Experts of a small language model.
Size: 17 layers, width 256, 27.2M parameters.
Training: a variant of SOAP for the experts, 237M tokens, 3615 steps.
Below are experts of layer 10 (counted from 0) of a mixture-of-experts language model. Rows are named router (the router's row for the expert), up (a neuron's input weights, with its number), down (a neuron's output weights, with its number) and show model dimensions 128-255. Each number is 200 + 30 x the weight over its row's rms, rounded and kept within 0 to 999.
Before each expert's rows: "gets" lists some tokens that make up at least twice as much of what it gets as of all text. This comes from a sample of Wikipedia text that the model never trained on. Tokens count by the router's weight.

# expert 15
gets: "\n", " |", ".", ":", "|", ";"
router,243,173,202,205,187,162,182,170,231,188,193,148,142,205,194,150,215,225,202,234,193,203,188,216,171,215,182,249,216,160,210,194,188,204,223,193,223,205,171,202,208,209,213,201,160,141,172,172,215,246,157,199,254,238,268,184,144,195,248,170,194,167,206,211,209,176,223,197,172,184,199,183,136,172,252,240,216,194,123,255,206,201,219,149,185,210,174,132,204,201,175,258,205,203,167,188,237,155,163,162,231,167,208,197,205,189,189,304,188,191,190,168,208,225,173,216,211,221,198,225,178,215,201,158,167,212,193,167
up17,237,215,158,231,216,206,177,251,209,235,213,174,212,147,241,192,254,171,241,233,182,210,182,192,158,181,196,218,213,183,188,200,246,180,217,224,177,193,182,285,168,190,229,219,212,235,187,223,164,224,184,184,293,243,193,204,162,214,185,195,194,192,158,235,230,202,172,202,195,203,194,226,192,165,163,228,159,203,193,191,223,246,222,163,228,237,206,219,191,230,179,205,168,186,224,211,189,178,201,190,245,200,209,199,238,243,238,152,215,189,247,224,218,217,166,179,213,226,158,279,216,175,181,165,209,233,167,212
down17,246,190,192,239,188,212,216,179,229,225,180,186,237,209,226,205,209,214,199,158,189,159,197,193,196,190,192,209,259,213,164,172,181,236,208,211,201,140,191,150,154,198,184,220,183,169,197,182,183,242,189,233,189,180,155,176,151,205,247,216,167,174,185,96,190,193,198,171,211,215,234,142,253,223,194,177,163,242,195,200,243,267,176,214,187,207,197,195,221,212,206,175,185,214,251,271,207,152,212,125,206,180,195,265,206,125,214,187,238,217,208,182,246,190,199,195,134,101,225,198,201,193,236,229,233,197,210,230
up18,184,207,243,184,168,223,155,237,174,227,185,192,202,166,251,180,196,187,206,245,177,225,206,233,283,171,218,177,252,149,206,161,184,242,201,179,164,185,177,206,231,206,192,193,200,231,168,152,207,253,171,175,184,156,226,181,226,214,182,208,183,152,188,215,218,197,182,242,251,183,215,207,205,190,231,248,146,214,216,218,230,201,199,209,232,189,168,124,155,226,213,174,161,196,200,198,164,144,214,245,122,236,225,200,189,225,186,182,175,239,157,201,213,183,242,166,190,218,190,204,217,211,213,215,178,180,208,259
down18,239,153,203,257,206,203,227,233,186,209,148,189,166,196,185,199,233,185,212,178,227,205,184,143,181,217,221,183,192,219,208,143,189,190,193,159,169,232,184,234,178,212,176,119,142,258,162,179,179,185,230,211,219,219,230,175,170,230,254,193,199,192,197,248,216,195,230,173,204,195,212,160,159,193,204,226,246,214,209,212,212,145,236,186,213,237,184,199,168,197,197,163,214,224,205,177,131,185,163,196,209,161,203,174,227,159,177,202,233,177,241,171,210,262,222,168,139,212,257,232,225,199,209,191,180,205,233,199
up19,238,169,144,250,193,180,235,186,206,200,216,153,145,250,164,173,209,216,249,260,237,205,202,239,192,244,151,187,202,214,195,258,193,212,210,132,197,176,222,203,180,217,174,243,214,191,197,137,211,223,168,218,194,225,239,158,187,249,216,195,218,195,208,242,250,237,225,211,263,194,211,169,179,233,186,198,200,160,160,191,180,169,208,180,191,188,223,161,244,208,246,209,165,202,168,215,197,170,178,194,230,224,187,217,191,268,221,222,213,203,186,224,223,200,166,229,180,179,174,182,136,224,154,192,194,257,170,192
down19,176,211,189,169,209,185,184,172,215,211,183,238,191,185,195,177,221,171,171,229,180,166,212,168,192,235,239,230,230,223,231,190,143,183,213,248,262,201,162,225,200,182,171,127,193,206,154,265,207,258,186,206,152,217,211,231,153,197,193,197,188,193,269,175,185,244,251,186,206,203,194,223,186,125,210,204,193,182,197,238,213,174,192,208,161,257,172,179,142,202,180,188,205,245,209,189,206,209,192,166,173,239,116,178,234,167,191,160,166,217,181,197,144,207,207,179,204,249,221,207,210,170,199,210,205,169,246,173

# expert 8
gets: " the", " of", " in", " and", " to", " for"
router,204,272,219,163,175,173,164,234,188,159,183,184,183,200,208,168,206,211,131,187,234,146,104,257,181,182,229,238,214,186,165,219,153,187,213,240,207,220,225,237,160,156,130,200,209,175,154,197,225,178,166,218,230,230,217,192,198,216,204,212,155,197,192,203,172,207,246,247,185,210,202,192,189,189,182,188,205,255,155,205,209,188,231,175,192,241,237,188,227,222,210,306,204,168,194,252,193,223,190,194,224,239,247,204,191,158,194,238,228,141,134,226,182,189,180,200,244,187,185,193,205,212,195,183,130,236,145,230
up17,201,143,190,203,200,212,177,245,208,174,214,141,148,190,247,204,210,241,210,194,230,225,198,211,159,217,204,260,269,179,196,244,174,243,233,223,233,181,188,186,154,207,233,155,202,199,203,175,226,222,168,212,222,252,243,173,201,212,221,193,186,216,130,157,181,207,193,212,160,180,165,154,237,223,203,173,220,221,183,184,207,206,211,208,164,209,231,177,203,208,196,237,212,201,212,197,211,188,197,209,241,165,212,166,173,191,174,217,198,192,137,193,214,202,200,187,201,211,241,199,166,161,155,141,220,182,155,171
down17,163,158,236,212,189,197,212,247,170,186,225,179,197,216,206,166,252,189,204,153,177,202,227,212,212,169,181,179,190,206,197,263,197,213,113,234,168,185,183,239,193,177,216,228,161,197,182,250,271,299,193,215,176,207,174,203,192,203,171,181,200,212,198,0,224,200,178,134,211,190,173,206,197,194,216,219,208,158,238,199,184,195,201,180,138,171,217,207,201,244,119,189,214,209,192,202,213,199,171,210,203,183,171,270,177,155,190,194,208,253,220,216,217,229,214,176,178,207,254,214,152,197,190,189,202,187,228,177
up18,199,182,175,186,200,259,195,188,205,239,171,223,204,182,201,169,163,234,212,202,238,164,211,155,241,167,188,169,206,230,201,253,197,137,219,216,173,185,153,173,200,146,176,221,180,162,196,149,217,171,121,189,194,165,224,195,202,177,169,195,155,194,182,189,213,200,224,221,202,146,200,198,237,175,170,235,162,243,191,224,198,217,178,168,161,190,176,194,153,186,220,217,191,230,219,252,156,206,197,177,219,165,184,195,201,212,165,132,177,231,190,250,211,178,209,247,205,175,149,210,168,184,202,219,176,205,160,201
down18,234,237,220,209,215,176,220,214,208,177,223,176,217,251,226,232,162,165,203,212,115,161,222,222,168,211,223,233,229,175,148,248,237,260,204,216,156,174,232,234,184,241,237,212,184,219,203,177,135,218,233,181,223,213,196,197,251,182,237,218,167,163,163,69,261,155,221,217,220,194,185,198,165,223,178,260,162,167,171,229,207,195,204,291,181,179,211,194,204,202,161,198,205,138,272,161,235,175,210,208,197,197,141,207,224,227,206,214,226,159,210,187,198,183,190,175,221,194,180,227,137,215,175,190,161,175,186,169
up19,211,249,206,175,243,233,212,214,208,208,213,240,156,125,178,216,156,255,132,210,217,221,272,223,228,244,172,238,203,229,198,219,190,175,189,252,214,227,250,203,205,217,197,152,188,154,112,170,212,210,213,189,201,202,191,212,227,225,175,235,189,188,179,170,224,200,259,229,192,173,220,201,240,218,245,168,177,189,190,208,214,177,211,217,180,221,211,234,156,202,212,185,233,167,202,158,162,199,213,173,198,207,139,170,171,239,236,241,184,237,190,238,237,216,167,252,156,170,243,192,219,173,237,208,227,191,147,212
down19,199,171,204,187,202,170,157,248,242,171,219,177,216,228,154,208,158,187,171,145,222,228,207,231,217,181,184,228,204,193,154,159,209,260,171,186,222,178,200,132,193,185,146,151,193,164,210,223,233,173,247,168,216,228,229,240,195,196,266,179,228,206,119,232,205,229,135,231,225,210,216,160,196,207,191,235,214,181,206,189,190,221,167,158,226,264,229,216,193,177,179,192,152,200,216,220,230,197,177,197,186,164,226,254,172,242,181,160,213,187,194,166,245,219,199,225,232,193,262,157,198,274,216,227,215,151,185,178

# expert 13
gets: " the", " a", " was", " is", " an", " to"
router,204,208,246,188,139,160,171,198,250,225,192,176,214,185,175,199,207,222,151,207,198,192,133,173,198,232,185,253,235,195,133,250,177,188,198,169,185,229,170,207,235,150,138,150,203,164,261,139,176,236,209,224,216,171,193,197,200,174,213,153,170,159,187,213,142,221,210,203,230,290,170,212,167,177,189,206,210,255,210,200,211,173,185,191,193,243,245,187,210,204,225,228,197,243,175,198,230,122,159,225,233,198,207,161,213,170,206,156,172,162,178,153,209,228,199,206,225,239,182,228,176,231,208,205,205,209,218,191
up17,160,200,165,215,148,148,172,180,179,170,168,190,189,156,188,186,188,224,198,241,161,240,215,230,186,226,206,195,167,142,209,237,196,187,214,217,209,177,210,163,176,202,168,180,218,221,194,163,208,192,273,184,198,171,228,152,190,249,209,203,199,234,151,188,181,218,208,218,250,172,181,146,238,231,229,180,160,227,191,188,218,185,240,165,182,193,197,195,216,204,179,206,174,203,198,180,226,179,169,234,206,196,155,226,167,214,174,196,172,200,221,200,200,262,160,190,228,188,212,217,179,225,218,147,152,177,185,233
down17,220,147,227,211,221,224,233,190,236,166,217,209,176,152,216,190,198,202,232,187,182,207,191,169,238,176,194,130,177,238,200,233,218,142,125,173,184,165,130,257,180,247,198,196,222,217,199,200,208,208,195,172,196,219,175,222,197,249,219,194,208,191,206,142,198,184,199,187,157,171,193,225,192,168,214,248,137,218,207,169,179,218,172,189,221,165,191,147,145,164,191,157,208,190,165,180,220,241,222,205,205,239,238,150,205,264,144,231,181,201,208,217,216,189,235,201,190,222,201,183,158,216,149,198,172,220,212,182
up18,167,200,171,188,181,252,178,206,238,210,161,227,219,174,205,145,127,213,191,204,175,222,195,203,158,170,193,258,196,166,144,206,142,213,257,232,188,238,210,211,218,147,199,172,205,172,258,202,147,198,210,173,178,256,178,245,231,182,201,197,165,176,197,210,200,180,256,192,230,301,215,133,187,194,181,183,173,178,185,242,139,224,178,195,130,232,205,165,186,207,259,165,167,190,187,156,200,253,229,192,220,228,202,195,263,191,206,194,171,148,220,140,147,239,188,186,245,174,238,212,208,175,200,171,231,178,235,204
down18,171,185,194,179,215,160,211,192,215,205,235,178,179,236,220,221,240,246,172,220,190,155,208,178,193,154,220,183,181,177,117,242,143,219,259,239,172,135,207,139,215,218,206,234,193,189,199,153,173,209,174,209,181,262,256,266,162,176,222,196,231,187,245,252,188,160,189,237,156,196,185,187,169,224,197,235,180,189,199,182,216,208,211,170,228,154,166,225,189,260,176,227,203,182,180,215,150,230,198,160,151,213,241,206,237,225,236,116,213,259,203,220,159,175,239,200,146,183,238,173,205,136,142,226,222,212,217,198
up19,180,249,193,233,181,207,207,226,234,241,187,223,177,224,192,200,184,233,175,259,181,233,220,175,199,124,155,181,204,194,234,220,227,207,151,162,204,256,207,212,193,201,168,206,191,223,170,200,159,229,187,196,219,212,253,188,195,171,198,127,158,214,182,268,222,191,272,199,193,164,157,227,145,133,225,226,209,222,183,213,187,242,204,207,178,211,161,224,205,201,247,145,258,204,208,209,177,277,200,208,245,125,172,156,202,180,218,205,210,137,199,207,256,229,255,188,205,204,214,208,207,165,201,172,167,193,174,193
down19,195,188,192,227,206,232,188,187,248,158,239,220,190,177,175,153,153,246,183,163,229,205,229,191,190,257,225,205,170,237,214,161,208,196,164,198,190,233,151,176,145,205,240,217,197,184,181,175,197,253,184,216,162,182,220,218,257,222,247,185,195,195,174,220,209,216,199,188,184,179,171,201,223,254,171,189,261,236,217,199,180,180,140,186,152,234,181,185,146,191,207,203,234,216,207,180,231,197,245,199,231,211,238,234,214,237,194,206,242,208,172,207,233,190,176,249,200,163,203,191,218,187,190,202,188,210,169,214